{
  "d_expert": 64,
  "d_shared_expert": 0,
  "activation": "reglu",
  "routed_scale": 1.0,
  "norm": "rmsnorm",
  "norm_eps": 1e-05,
  "lr": 0.00301,
  "beta1": 0.95,
  "beta2": 0.99,
  "batch_tokens": [65536, 131072, 262144],
  "seq_len": 1024,
  "steps": 3407,
  "dataset": "wikipedia_en"
}
Below are experts of layer 2 (counted from 0) of a mixture-of-experts language model. Rows are named router (the router's row for the expert), gate (a neuron's input weights, with its number), up (a neuron's input weights, with its number) and show model dimensions 392-447. Each number is 500 + 50 x the weight over its row's rms, rounded and kept within 0 to 999. Numbers have three digits each.
After each expert's rows: a language model's description of what the expert responds to. This comes from a sample of Wikipedia text that the model never trained on.

# expert 27
router:519495458509463481474488467485585375521548574516551452454443459565496543564459412444533565357468399530436481472538479403576466559437529519567452478442516544525516491533
gate0:529502456504482491396550513490490536460503423457498588427459506439592517506599498433520494448526535505534457531590503457481413469415575448503517517518505489520544540529
up0:459405451532496623516355450580482467480552455388487511491468478506497523511449535473458519464498475501419421433502480488428396413451584491426554494434439479507548527543
gate1:469460548537477434546454411484476586460495513565519450468569466481470495412558412449475500546558518527461458544484484470568448468436564491549510567458510541478508410395
up1:557504475532435540439477464488524477418480506518428553448516604567521559507573457427546586498602469556550509496484546511527445545430499546495532593533439568428538436537
gate2:440392505552466454503575419460586537405514519494514530453511478475509518413525506455546447454506504507427478566547406532519506528462531576505558458459439470516583497535
up2:478529579573584534414547529563471452545464493510522461536516444465579490545467494476558503565458539473525502460565498570505520538475509483511499496441552547484500493522
gate3:527502513539669602526505479517575389539560459633542554553478560511467491545479501493618544467644501542586511497528520490401521505536471493521463516401497499527498503433
up3:528570431590544530481486530454615564373525483502512412504405436516405463511461495432509600537469572507605515446546445542522457504511557476542536550522547445531533475463
gate4:442441590507449413466406514504470512468508539561499496451455492490555441560440541437599534465431444508483499505493448584536485589512589564565471502479444491482473502430
up4:466475491476526521495498530557545461474355510490494378482514477521573484495487530490521497454472545507433481524494402499533564543465693483565450466453450509448536530577
gate5:554541501585404417530511447458510553436527533497510502522539436499437423476488551449574539418506464451385444526498482411492569635581572474503482480526548566441430520507
up5:447527488462429500434543510475560512467453530504491499531547514575418494513497493589519570547477446396562504553501462401452471573649473478568424510542492519494479481435
gate6:467493570512575492476441521477458540564490547514471543432563526517578508548519512542469493515496548468519552524429536505585486586532416508556561436537539521477412508524
up6:538591547549417506508508515470479592464521494429525491472512493532546577571442440528450489482536422471539530446507504445444545546519505497541560535556532471512583526454
gate7:561440407529586461492559547568490522526461517519500502470582531552455575597539534443563521509452566478503503504422512494481523573557470489501413445577489428549440521547
up7:456526526534591537531467584484484590544470546483452363469463411483446451555459487513488414460500547614466492542571400493450504536451504454500559531446520475497438440533
It responds to: First syllables of personal names, often Chinese, Japanese or foreign, split into pieces, such as Ji, Hu, Mi, Gu, Be.

# expert 18
router:470432485515558505500482526526485493512529502546566484494518489500576518467509480469403512486499494588501436491540460508505465560412562396604460396471486523508528507544
gate0:572440416521434505523465534550455495451476482575560446428476462416538471465484427452473464484550419544533536500540420487496486478441416480529522427404441516525530488557
up0:539457394565446494471425471550476523514474432561487365447528450466567420484504581417570571472528452568477548475565458549438521421388461568465560530550481454393548503511
gate1:546496548412498579500490503496492456421520483464575471503426534535509507478544583527458476578567547394559505568399510433502522475485507493533387498457443512474472520498
up1:509519480544544530561561531588475549485472550571485504497552532569454486552521506593483475534483574583573445516493521553579466528461615455521512545468458516489518484557
gate2:514467446529515562504515413576518415521572517558410533568506559530505555438522504481548467397519500446525530555571453413484492461458463480510494411500465509456446410511
up2:545470385514454475426501525439537499413528480546507423463527528451557550563475508519419500507443477515546452466449590516503477429605402471433529553558469495460582518432
gate3:521500481560423495518377527499525425542493656548446417532547539518479525405456379489475469516533516509554487452505399529450503589517470543502463476471459513562516488473
up3:528585476419507456457527480543489542419522438486515528423521493485528398558478512484650528467571576559516566516552437340550457434412431458445513508574573494479428426405
gate4:418554509564461493596479529518467453512497465469455478449521449565416461576581433469542507523535538564472557450535577546458501535471537472423533459467483521445534495523
up4:457600411493504465530557526428543510470556450486491545471463560609404578473567489534491485559448588383600507516542498502519555536511578542468488550542533434499514478451
gate5:388419534574434508521456434518463532512462409472461515448469450546597492496467448606522517484504486401460552517532542540476530510525386419441542453578472463487583449463
up5:447469438554492469533596577532424592484474527485477535452509546518493578478567502425595486410527628516481476569483486514597576600507523493511551444550378502534508503522
gate6:572456455509432589516450519529505483412520437501450452466583495567588523537585441503554545569426452480485509469493521477539436575547448520576496437361419502515492480507
up6:412467480448543450465493510510597478436400594519544557502441536539520462500463500391558462500450559465432539470515493544381529479485510468528531483561504528541458447503
gate7:547444519496522515608469472481436431531427504543508539456498552553489445534389517420512492539430409484525360494531511492440570539445441452545520475451484516517439519483
up7:442368466562509483371505411484553487391503505568517557515452454469581443453479467483452523471567507497505467456437508451519534588518513586441512515478496449537446489473
It responds to: Nouns naming organizations, bodies and places after the or a modifier, such as University, States, League, Party, Council, Nations.

# expert 9
router:453573427517544509472466445437518506547467484622530404457426503563532548462525515416524583497563450491439506521482568461563492511508603476565434529524538500517473488447
gate0:474472462458518509394548468513487425547481558603433499521476510475487497473415458468514573507489484510530495388489512518532543546433484488638447515454547480491523503469
up0:413520495604498494532530512444538544560477540483522461531461574532521452422527475456548588452508578465494505544455524445533474643513429545549437607572498511548542595504
gate1:490527433440507493445444464513469527394506561409480569564522500502544532395498542475481512478547478505527552392451495442479557607589563462512520469488534450569499469386
up1:551544556465455471514458487563493501560485440530419629489524497450438493476451532427409503444496508491584498571440454514414452498568468485471544488479487499513535501451
gate2:461431436535499511421503466549422537519542507494472512433473513567527538479555575598484580581485505399418490604498509487424488459498415548440500470458592640423617441515
up2:472484466510341470467482476428514518519456504483497525444513437503458513432460528535445510512537492480460588518487524538436402511510512566521536470444494593453541469520
gate3:542511464392410484551465521541416496632464490574531557568507519554448486495417553533438548483467489459496496587507528565508508580544443490530481593421478468538393428439
up3:544472406424476465493497482563462519474504536475488446499569547511523401585456539623472486477415582618370436624497577509490509516435529530505541517509449478509497446520
gate4:581536491557543465462590500497528458493557462566537536476547471560560442407456545523532448636503476395498501483440553586479456597472479562525545492540491559513437516513
up4:524525446472461477536507560440508475550481415505501523560540502459487514545522466504528473517455535562556448519609566529524483502466534457400492503486477447549506498479
gate5:505550482430485514488425598509510482482520489517488485500483497593460456525557466507542457525493466489468566573511507455566438491566531445499497520538519549422518489454
up5:472459537489535494489533521430431553481494527498584465414402519444574512533545477505517528338478547390503513485517457496451636545520594437521496524527514540551475477442
gate6:480496500506575609513494498494532460529567543566494517475492460483526530438461552509504466509525504539443453409437516499542568489419426534451566454432460524520433419441
up6:444536503483512548460538526523523465512553537470473498464523521449537446475454444504587514463539545481486526560431549551483559469460492482543584431535477493561523540531
gate7:493554575484530604491399481511360410507512540495546550462429515558435484520479456495521500412436402489475544419545445498529500477494488501502511463563571389539497465488
up7:507530405507550511513415558524400521524471473549452414484582494429418527532489516503544527464537474522552508535350453553558443539515461432543582451491543604501478475531
It responds to: Commas separating places, list items and appositives, plus and, an, &, for example Englewood Cliffs, Virginia, US, and Gene Rosen, who.

# expert 14
router:507478447459604452502544485417463495609491548613548468493487485425543511527427451484429560482533459567536369443519447475566399564444624454573534437490491591528530511558
gate0:587504477362508417464478577492492462493496522462504581517521449525496416453544464572427458487527476517580454495413534436503421524484563505534585403525446450575447513449
up0:486486472465484619575483534448444542458493597462460533496486527456491517523430475555491480488383535544448524529473468508532572580467560485448531548577491446564499559563
gate1:533499400461459444414427463461482517497467521417432479560450476548577511532489501578485523489468569602509520509462454443562619425551460463541497461474513442551569517505
up1:456440599433496543559451500544471491477543526482517436505484552530468444502548442587513547514547491482542473559488457486386508526569622503432508470420514524509516460532
gate2:523521525406615490440478427489584471533517521446531574431448432529499574454516499558525585484525559511519490463421359516538437506347519561463531414523529524442456576507
up2:514552517390543423543567504559514455432414495533467458416580551443507516545467439406549484487546492515407534462465441505476618453562568490604483539553499550522474482535
gate3:405512464496531551512502494491476511458534512507421417509429477425518543511506469530491501455479515515423516453609469495477464486445525489569469502501485449450617567646
up3:466466448486559481460566494504526535459575459484489450438441478472567558532431549483540497521469415478478484475517531507452584414579566470457521473426500518487584574508
gate4:618477486511446489576419424574483472476521584474542488458596419498516529536508466503454485584617414485542496451540427475513428494451578584472546495492492487532492497549
up4:511550468575437499538482543535474453401560498559516558493527408494516436511532450511469473520385485443490556489436457531529470555461454438548558520436494538526455503536
gate5:453490534519464486497550591548452433535507477587431476492440525517500449558496422425482528575520529480461520447503460453468539455559504451425570469450525548504474501453
up5:472528531494565625465541544504472486589461497527444503511473483430474530438424446487504496485514522472496509506567497496439416537506485459458554487499476414554409577482
gate6:499513538428456465566619498569616528458418471482475592550570517471457530565533580469516567431540536566458492500461394412480471493443612422530529543474445445506503541607
up6:533445485484472470618433514485428548556486538506503558501482402487463627514397470421536548530446503433491426493439564526484453445469516531476519431504512434407400442578
gate7:560498632540461430502435522532538569500550484555497490529552484501540477503538575464587568510498506440405506566519496395527483519523515442602488484488532497537433521466
up7:532524575629592369485466524580454467501390372457499506585506519424508407552497456497515458560472416484503614560458526437485545475562462483515536495498497387471505482482
It responds to: Adjective or adverb endings like -al, -ical, -ly, and modifiers after articles, e.g. structural, biochemically, National, public, also.

# expert 22
router:500537504523526490520458483487461443588530537573525443527444474544465417566460425502526542519562386589514454476550486513498411521523571496567516453515571525530562426475
gate0:512486551484512577599497570579480519548512530569376541485507536562516473396470501513522534533503507447484510471528449395424413498425524555541503459471471523538496495520
up0:526443478494616512574614465390513536512517421487489516555517472532417581552555567499588513499556500566505499459532502557543503496498476512553573424573479448483476444491
gate1:535469452446591531445501512465435533539525531411500517482432555490464470517517473485536535489602399499437520527506482533434414494536445427492540525453494504534501415530
up1:484560563520482497461467488435478530500488405588587471530555550481507446523519480418574450531356462438479557542477552459443563454443504459518423477468516475578445468485
gate2:419554503483426459404521494523434528484610605614548508463485540506480440456515520416463527565486487501544522477422605495517478514538479499483444519531477497507477509416
up2:499441524485508506602489525423470494467446527545438486496530489510582569524460465511549511486563507488494496451553396460456509431434435494535525434467474520577545496558
gate3:476600420489448566481543440499500541541605480435505411505575610589485559477541437557473570462458487494481465502544550500455454484450517409529515600465484577569491491546
up3:460578486373508466526483553467553534495457573532490459505495418518515533571431517481506483487494465463571464511493541562490532476467457566449614532567616423554508512501
gate4:425441494534550461557500460464441492497446546581520464470432463503414528577541499466453543480546488454515554438504597493551475500530511458514428537444558520448561550529
up4:508474385630489484537562452466514551488511443496590479494433584486494530567562500559550561503466470478508551368470519539470560452458503486475504503559560519512534590497
gate5:491542551538520460494578576495566391430479460467526530421539582462489500526533441552445520512514588495463438499473552456565582485448492491497457518483545493552515444469
up5:540601487465516498413577541444430456528496492505527419493476531428499509598528436514565646493466460454544447418444502547466550473516478442457469555419436592430457477395
gate6:511584446489470537547606504490608537458457533371515476446493393469516400422487495510411479555476395512593474437489578413354478517500519485468676506501582549550515477526
up6:464426529521523560561493579569436570492524487530506558479456461546494463471502508470518565436520531442519424474402430496469406559509429510562530487445596517503497528585
gate7:500497544572550529541449480543633464578415453565414530545496510510459461501442533498398546526491464585484496469490500468425494469463422479417513461555536495487490532515
up7:520610377396462467435553600488553484461457508532528421509567424433544516443579504412441485538446482466507413409543479462402579411515509527567469566535476473526531450496
It responds to: Pipe separators, line breaks, semicolons and dashes separating cells and list items in sports and election tables.

# expert 25
router:444576526473479530535455487529464582509471533517629487407450443476478546549450425509528538494509455580500448445493473352560429511458513569535513442540534545497619400487
gate0:507534462438574555580521588536485478407464517590495598414539489437471603547452452530461473521441471499493531497599499552498488555485515510543458569569545530536525572539
up0:483520561579517522464499474520523405571434479461456532504481482504505523508415415410496544587525537462427506571487486517422526471522460526444505472515473460454520488515
gate1:566403517462544501488603492526441476458471502526495595371448466523460469486602441459566523535392502545532558504520517472518575514519405456484555424615473576464530479463
up1:504515458509525422460499548467473475642495556499509498530581556497483496510478511493453495571526570519516601429401509423576511551457506462523589573430581445568502626480
gate2:502446549446496615490464510464514609525479465521596494551561447444562449363540491424474550606465506530491450547506462483583490403464407505489461537491478501573518499476
up2:560470605505444455504526489434606583435454498440422482427540455456535513568499504382498498463524416564525600495504538567538514488511467491542505508498528441565567551583
gate3:490546453521459505412487523495461473447484569436436573439473551478565517476451411490572484504500462490483446479500493511398549631557475482519530580548484560537485476468
up3:547416491587528465588494456580507469500460493447569487459525561524502531429519483470516533497543562526563490512515484496493480531449451472451502453525518465541526595437
gate4:383485513487379479376474444458545487488495555553553539417436469507579345506486470554517459537601523373456481510457476477499493491579476559381447516470586458435527492405
up4:491448555479371471525585494549503514474510565539571490489542526533532386548490623616441506498537468504526534414454527524588504493562411439616549454458542522572448504518
gate5:535572511487494421502464490498580482476491411483380498496481582519517459514483474507495458517470519500569520456484574450463633541427430537416594557497534543460540516546
up5:540541498506462471485428459504494394498506528497540557469425529559479496496488463546531436533534474483506472588562461509496516565501441414472553540558501525506469484511
gate6:454529523513507483554506539405461509512508513441541392569430530439529507526543445485423669519619478518505505450523485488483386505604497497478510478444579576516512474498
up6:525545522480514546489544506437544468433379488583575449490525530519479548602511425502573519558506531437487492490440460491503423587393490551495422456511510540542465451508
gate7:496512536534472428508457541461583604580392445522425477490497527483501566467465542436510509466429527430492465475555442497569396606483528455496601497476535537535431439582
up7:603473538647509457477493432549518476491518537480420500450556465394509546446508564512475484490457494495533534543515521530477492540449486540545466551572509529432456482515
It responds to: Word-opening pieces, often capitals or prefixes like re, Ver, co, U, as in re-emerge, Vermont, Version.

# expert 17
router:432548479412523474496473508473578531526555562540554420481449520561571573559434457416449518430574439625423516508538496391527501459462521461531514458457508612471533475570
gate0:505438514457532443489458534503555571515604558487398534537484637455605507548517526507535608495513466505526442509494543468407410480479438394428558501516520503583497540440
up0:419455494378522448541531489537593392528515520491502468427479485467494463531467482492504489494538498532468412467519482592577446473420532545514546444502479504511493542498
gate1:496448516525364474538459500518499574562492423503499494537488435433540550586387453538561481557509474545570540434430503555537525452487545579567531482563553610464523522473
up1:379481493473491548573484535519473516506536588539585467545461418448432530473513464498509468507493493491460469555491466506563463447460529506537463475389459516566438469473
gate2:547479473457481517451462568558524502499544520567517484371479533569498645532442548485446540547491443408511463560513465409453464473568548487438516514540516527511538493579
up2:496576488559535549486507549507486497466468544512477518544507477533549492470512482586493463447479450503487593468456479543545507501551455492495575467402500473541537455450
gate3:577659506494561580536544507486563550428616435497526464516548452526516583425574578511582500534445482530498535436469571508489470468475487577488500525447417515482526400477
up3:496415566537518444392490403441436482594436396541477453585518565520488456434459488436638524538534553483524501441483581477515423498519532451516412470510544488542508486511
gate4:479529539491483527515417476515539505465591511500542521546479448526567509494540503485503524478449512489516489428388478502431524509560519462585347529538436607445567573516
up4:415515480521468477479421476540475581502522585480388560521490476504456475534527508506548554446443432526562466551457469460523463534499481590526411493552388445532474521551
gate5:443455453460444511455428416445493545584508453446545347537532442480536464497554417477490562507491461501479450499521420568514448533574520470523533475474548600455498414511
up5:468587586478570528443489536455453399456606502493428440464525519465521553504467457566529500550568501542466467501542383492528484434483470471523546515469559533427475475495
gate6:590469526397486566487527489585483621539563473491528507424565513572567508482482539465464487478467627490504513545471577519483612491502507463472466386498431443481539361535
up6:486510477536515506542470488476596571543508552461462412566591468563518583444474505462476539438592530588512522444543413505475514573476525492520480433470390408482587499455
gate7:566522549466527465456503474361464418505428382431510529538410505500563562473529538473450483516491498584539565569426480403603477499431485470547509522469466514527454544531
up7:543525484540451438469527464530443429465452538551568554481514382497397490496491449468590508499489495400489548533473498501455538491584468481484540488439581575572508485515
It responds to: Short syllable pieces inside names and uncommon words, especially foreign or Latin ones, e.g. Inter-reg-ional, Cla-udia, fa-min-e, Ste-no-corus.

# expert 3
router:425513471466551468521430485493574472563547536567592396477454425488483493540456470465471555468564423538435423474530529446565461524468557514569476455535520551565553462535
gate0:478484513453573547493536457437541500457545531511546465506506469495506509570464441525463552410534521573463510532478398540519466500490494502422511568464474487585489524506
up0:465491513495497553507531538514436527541548601606556492480618499506490494578495486558492467456501493554507431576426559582477443482489527433555511507486471545446427418552
gate1:533498533529488391500496524517494593499512470507484512511489491540605523593496469537398612545450515630483469543487445550458543424452576499486489459449526502413488568444
up1:493452461544521474500483473501512440514498490383540479532587540498540580423489488441525564568492458500494560593486516547453524483577458488409551424519463536426450539542
gate2:539397516498558486540454508556449613531568487492450623443420466556611505583523495599430450466475501549460424437505479463480453445448460533501503466508511651488493398542
up2:502490472473489487424503445442467555546596491433440503445534460516521489456503484545507545478597390488472449472519450504545556534492406459616429588502508446506505524541
gate3:561517524569461421584495571542512496607476463486504524432496435550562499428518554496516572555492513533521426443457573500518506573525536478567535536506593532508438532463
up3:490520487477513568491549530527473514590575543363490514534551484509429477432521512465470562386466518473506510536490625539489494548474622562538373507496431560460500445471
gate4:481434540537527498501591537483431487508480507596485509569417493535493547547457613533437507472496504556474433520408475448561533495500515562466474466511422509578501536554
up4:547485468522469469456557477432380502517467495495572476492471511480469427482491448453575489499448603553561517472539440488463508465493456542507560491515541543520455530450
gate5:471558537374490475415504479551438546494544495536506530519456545540600510549426486609470531556372446503607494447415456468520483503561357473583533527522521458492543479540
up5:540552478459498550503483360494584583571469541516504454498541486429413512519515455392519519513504473502434526550520526552483505498449544506483507387475506502510508522495
gate6:479476609448465409469505470492581551421421495431458510473518460429542441399446526516497547448477540498503523521548581516517520503448418438546542500606563464536431492516
up6:498535423464528518486475512442505534505491417530489486477504490512572428509581488511557514518419485379478457517462527423420553539574568475529512428474506427480516496597
gate7:487473578522477461430390446504522490453473535493516418594553463536557463510444500443489543572517450496473465486492528490534626531413445449525421525431449444492567473493
up7:436412499496516516527529488430471410493516450452520469518498488573534474522504545484467503441520519492480541432492503489542505464443522501586472456436396479485514527491
It responds to: Closing quotation marks, closing parentheses, apostrophes and commas ending a name or title, plus country names like Italy, France, Scotland.

# expert 5
router:501541437444509481477526527403467513509464544523568503421560543535490528503472483504401551442552487571507404533481490386493465537394518476594427453493670520460581481515
gate0:513481527482478483442464515390467471520584409544505573546558495529610459471482442439507515579547547512420513533460499559533592583592533492541506529546478512522636470452
up0:523581507475521452467355483487576570510530506501424489395607555515467543457557404473521531540537545586400443522449445529545588503555473352519491544494528463479541559512
gate1:430445420471408446508552528492622531509575520496469429497539418508484492593569411392512523549490454484545401503457500522595498442609465460507587499420433551435519540500
up1:475510511448465539483621482493501544482540586538600582462635492537477559480494527530589593486446442526364524516470412444546578427439501550471502513446452474584463495580
gate2:474469525545518480537483451433456540578515534450404560493517471481435579420497562479574466417524467476511455554461510496418502446549560540564493401513532488516489496532
up2:494511534505367502547497476449504526514422400499474490431504467555531526557504447434572497547532457449556494575476505452394513410568520594541548535545476458476490486508
gate3:469509471468486541529548509551462560478546511540502513435524549562457458477480417595571489466549597541443526477455538414532508422420517496562474414416454475511445527451
up3:524463437497504452464402551564518498389513509393506455462547510465559545468459500524540475555508459506454505473576523459528357474492491532528533519364485503583515498522
gate4:463482443498497457522491566525554429516504583495455495430474493443573521473518510552513449559486510462487461476548576548457479388476512527470515489487484487457519556439
up4:483561479464507520548439473529518461493448631575523484564520521521485519450552414468506515405487475485498547533368517456514427479505457477483501572418583514475525556476
gate5:443531569545548409553392473504542620511461533486469332470544565548503558557543527490500390505461506467527532567421478554521459572439575494554567466502476542535493496466
up5:460433607506471475399521544592431508522426517426417512572478500491596413470525493423468488526472546519485414528584494431478624503464476468526480451522478485474460499478
gate6:577516479482412417597425443539565501546510496453516541500459530504471523506549539517461583495490551475510508478464436487513564424466479435554447404495508472465541414508
up6:470530496622429610577527490464538556447475464479538479599495517503586431528452476494537524475518479499530400497569511555511495584543541500466556514556542523519523516453
gate7:414534489494556567453640438547537472483485528525491511501559552489493403551436530455552531473484450548496528529477536656451548440555528431460476462455457510565531419472
up7:480557555356606527504504519466513506486483471540358523522538577447466529490417546553474532507474430429516472471528487639426507560453553483508505582382423439585438488530
It responds to: Sentence-final periods and closing parentheses, especially after names or acronyms, plus capital-letter word starts like B, L, O in foreign names.

# expert 21
router:479485483435549450486492487431500499464589528499512465537432478525510451492490463470422546465536466443396474573503530387504509529527452481560464461499565522501526449480
gate0:559566509472527448535486553556539445469565526460434469486443415422555513501496454462466476422507529537538499450533487494482436416525497455506421506633492417533491566488
up0:526615594526450438560460359482483520494516545428392579531480495535469562444439523405461441468476577437503512516512468502498523430458556475497475516595490493540510539582
gate1:464559495458524523466505431389576586458422473418452534417427492480505438373425491570492459520504508556517419463517446504497508553486509470506542387445449496465546472455
up1:479510521504476403499518449486453445514452595535502569529434484546566511520511517508422467550514488465484519545570393506473566503508423537393492478527565542533567481602
gate2:476536556470478557423570474487540517442483444533498465566522491519478436560538471483470511473499482495394507552378471618484425577511530448412489516445459498561589551495
up2:544582457585572513534488451498457575460489513539450518432418475465467517510485517504489557538473413428483474439496433426487504445533452496514434521527518489447593424500
gate3:469473508541514519534474439579542552469551495426508579520471460534592562433503509463480578586499444496463574489563494532506511484514578477554554534560401488556501500492
up3:523475488478582542508540409575514547530537504397455546507548413549544477496569582569514450549462494488423455488524484370437501553502545524468425486552426476518526447432
gate4:447499435545448506543515493583494462477524492524495513548504420557564459569541463550514468513622516516585481467510454563525564497510555622501533490417549548472591529549
up4:416587523577478502462517528475429569437433517420544595470523409500532492497594579540440466568484473475598594453573486603501518485500458469507463522473546577538522475607
gate5:441536482544466504537518597537489531495463463457477466482505494455521502485488569496440520549380501447598482525496571480511420467511534498495461517386571506463596402392
up5:489548531523514533617484519530540550487549472479494568529466482449487555521469513517579526421480450407536467498552435624564570570506528454456534467429532548519486613509
gate6:528595571539528525557530520412496440496537416483482496423494481444522496574571482514470426514461485523432482469463445465553473574580506435561487451489530492591506569541
up6:457408420463498502545511544543517476523426506524545473496471426591484528448421503491454467500459477523556565481402525484465449563477482481511521534513423541492465536544
gate7:589542387604508482547469501447485487433542520397548467513483493507483445530556444507409410492545426570371461437538458542468607473624415512554526519508522499459462449519
up7:420534478554468548566487484579555478494357428451489539462522554427565388459475589466473504563506535462483558556432512505493475521426557572506592506457468539522570450478
It responds to: The word the after prepositions and verbs, plus sentence-opening After, In, The, his, its in narrative history prose.

# expert 2
router:473574464449514526563485520478523472515543676542610458490424492487521503536491471438522568389516402538475370531487562504499493566500559491538440521564516554530594428477
gate0:519500518515591475511476504530553541444510583512484538546509604522505444523399518494498514506489438497460485484535519568493485523364474519565455527482489509460487424478
up0:550464550600448503475598603466524454479555520425499451420476493450461491521451502583476500552430493555482432568545498399448521505473465497554439471454630530493463427489
gate1:458474529424396545515484477493533493563540574486582519442446503503592484560439454491576575379512435554424494440603595573479546502549500505509549447542504589470501472421
up1:467544525536632472540429527561439409558444475453509426489556499436588457489449466497544506538470545624460492477643459451527472501462586480550395509513586445389586480471
gate2:410477574401485545499463476451413545580542465558536637517534528507472539511462501450540538462546455553536362547461509463510491543550596524560425451543509520567466565552
up2:511535479526552470469478420477479469455453455446454537432552469414524488533568512473463526552491433538449527483504432471537486540443505532467468512463470489477546517544
gate3:574643510390448577491589539482518391492422507580525563532506467502499497591440472430519480523559442462515493483554538460519521467470435453514431587539469512517513468474
up3:469467434541554507597466471503493567534530425441472465527507471559421540406509427483447475430511529498510476505578514511575436581517457587456505510469502528470449503415
gate4:443552550530529485386459432537498578529558542399514612472561540560492471582545453539562519537498514531536455581470523490469451516525457437491459493505537467432492566475
up4:483564570513444623553484542491527396477464562480473501549409427516428484543528488505419463496368486461528412491564481520476487389478476634525534637504481439550524516464
gate5:457501434467416538574512554457465515534519427412438524488462606477517494514543492513527548487535453489433505494505431490510403518616520559526519525437572512558490503501
up5:551534454450476470471408531558546501524451565576436482547439590428446441573476534511567529528558614423459487556479563506484480426575456539503433504467515497528460423550
gate6:534522525512505541560525513549510465506575531468547461494423395489635455439467515455539471415473586432622413498440547462475501559538550514580479508445562574521431423382
up6:495513455483431390457465467534457494491542518502540471534527564426499533490500491550443507544534498549576451480464497588560509498591449476442511557498536493445492433405
gate7:501493490451523488497473517478429524468481526486498525395491524579522476449527531409467553475504483434446553474483404549494478502415474538568521561460434500577380608570
up7:496484484489546549536491480510535520499473457437463419571543467476511541416452486482432375562413537600528479510559483469442541524550495551448454499441520579485520474419
It responds to: Line breaks and spacing tokens in match reports, infoboxes and lists, plus table separators and sentence openers like There, However, Born.

# expert 24
router:520486535443481410436499476541461518585502506570588422452466558423466484529423420506387528470530460603469459527450495517529490479445534491606497516501527517506473515514
gate0:437487624540449495531522423413477498484448411557492482552445518447515444591578516448510577500472466518464550550485540557544472531443508492555503525509548427407546458474
up0:519514529500455473493426468554515408487455532463394496570449546615527518517517497471501541544540381593549456517619397472529462441377455531414443522504540567470495581524
gate1:556510514450537523469486377562520470550522544498488595534469499489478467522545583449420556546418633432470493529478520530543569528521475550382550448563470480480491558540
up1:484518528390407479491497579463514530441488455478585489496562510449485536555495419491549478442603520557468475576579461453489417396477499552525424463487518504513496559569
gate2:404462364466469502420541421437503481492521483510518547385589556507582412517523501436557519480502564518493457507525409464504524501446495531526510443460504572557587421472
up2:418529449426402560509528467521530430496589536516597610563453484464485460496504430472511574457477502437513478582488432459551478499579553560473441488504534477573458456449
gate3:460489527480564490569490537449476567500496555522506435444535569500462579481427516582532514492519473523548491473491470535506500545484486471538485520502520466499508401566
up3:407517430448476497458447510483499445478476493514480584476477503600420430466450506480456518474419435528400561500450452450560552485535564525442560605500379543554533459482
gate4:423472489476479429478423544457453401452598506426466417562499487478490579447489503514578490495544530424397397473519505442514489384493486473429480529534551514505458535534
up4:519424494443485549509421461540510528591477436596526490565471585542521510457568455577419469432640414533481495498570514444499483479494564387581520426437490546578499503481
gate5:522439471527528463546563516530507511504482407397510529512473489556401542464527459443467550473566533466537487424441483538515422488391485522503511546533563477528460486498
up5:527476509572493458479450470425488565503488488533473499491503475526510485426583401517450485432527478456536632563558583470463509436421485494478496544575582511534481508523
gate6:528513540442440553516535492538481558468533433458434443547505485600526452562550461479454546536456516485515493421571502563516448507449545542503471508538425536562551526493
up6:615502478567608539520513438541517483495530426479534505538496497505530518528511535494484390453476453538458551428584493511451428460472577485495557455477452563565459544546
gate7:542457475567455374502525519473479601453464429555517540508471462453488455454522434472517439487608471416508532505597436490503529526519465413440423535470505451533420577482
up7:567455515453467419487547490521476480511408572523453517476533498548509456531483430483500399483528512506452455541520390387483531443436564509535413563435543369512458466472
It responds to: Line and paragraph breaks ending list lines or infobox fields before a new heading, plus first letter pieces like p, h, t, Ph.

# expert 11
router:451539493508582514473487492462551518515527484510527423448429445459489475558510494446438580500604454462496505465459553419560444461501568500549508506550596546532505489540
gate0:584497493600563470375443498543528521435424491482519454500476513588519491489505436451510513514474507454446593635496498472532491458514470483459633504560509539482490610437
up0:522519498489489447396511557549542525457489538492535433526517515550453430461544559560566443454480446522526550561445534464547513494475460492512466504450507541414454435451
gate1:560475450466451590623444527414522529473529520545542504557449515560473533458475496611497486460632468477480511469375455545557578571525612507565583519416494441431539525554
up1:545540595493498477498517527590452462454497535522485452536548443555478537506411564525537485465408481542520529477581478550580452585504547537537422367451489604505557518497
gate2:548501499525546420534371521535458449450518422400529539546546482457503445508493568495449448583588451481560440514473491528520442469388477475536516537585529500476585597407
up2:483510521566504617452483503464463413550510469546551580471511436499395568520509497514384553432467606528474516514486459482409513426520517495560484553539485489552519465502
gate3:472547464564480524515512430609487470472473481549556496448506468535463464520479498450574517484526505485374571480516508494544552455583460457475498513492465539460527397535
up3:454595494468475550520587468452522499442457435442457429521467426462538457510451515495501556612482512498493448475501438428510507483507524535502411472478510536471438576453
gate4:535389508448488517489480584451432509510593491373521423517513589536546480510458481481403446524472472440498606652503483506553515461581504467578511558476539429490562418445
up4:486573507512526530590461514511386485489443451551544516531559453531504564464459551561519543498526577514567515580465497526434580510544399473494443557583428518506556528595
gate5:499502428583534558472531520460513569508510547434545561550563433504524567459498490404462502561477561512537592522427459391507456462554477520493555461494552556518489489493
up5:523574514483530398461487481499454421542471577542465523535552495522539555478558478553529423436487518568532471516593465410540592511514510483495417518583522503526595528453
gate6:457460427447427498502571485515463426501487509574479582539433360464523455517539433547536468576531565479516439478449429589510537486514526497474472518520442552596450470497
up6:504568408495561488542441502436450452535542478544438419505525432444512495571455582605486525533532468559557495497444426416503534504505606493555407467550471428480463440546
gate7:510468487559550482468438529538598477461548424423512512478462561553553445406551549494471481484485483504515585402549475505509460504476504453470548528412473610429444446509
up7:561432548525493439461448493437517485350481520521466432515543500514556473440458524493528574549424576541550506597470425430538526436454536453484577391472487545475407616475
It responds to: Function words linking phrases, such as of, in, for, and, and commas, e.g. candidate for, seats in, member of.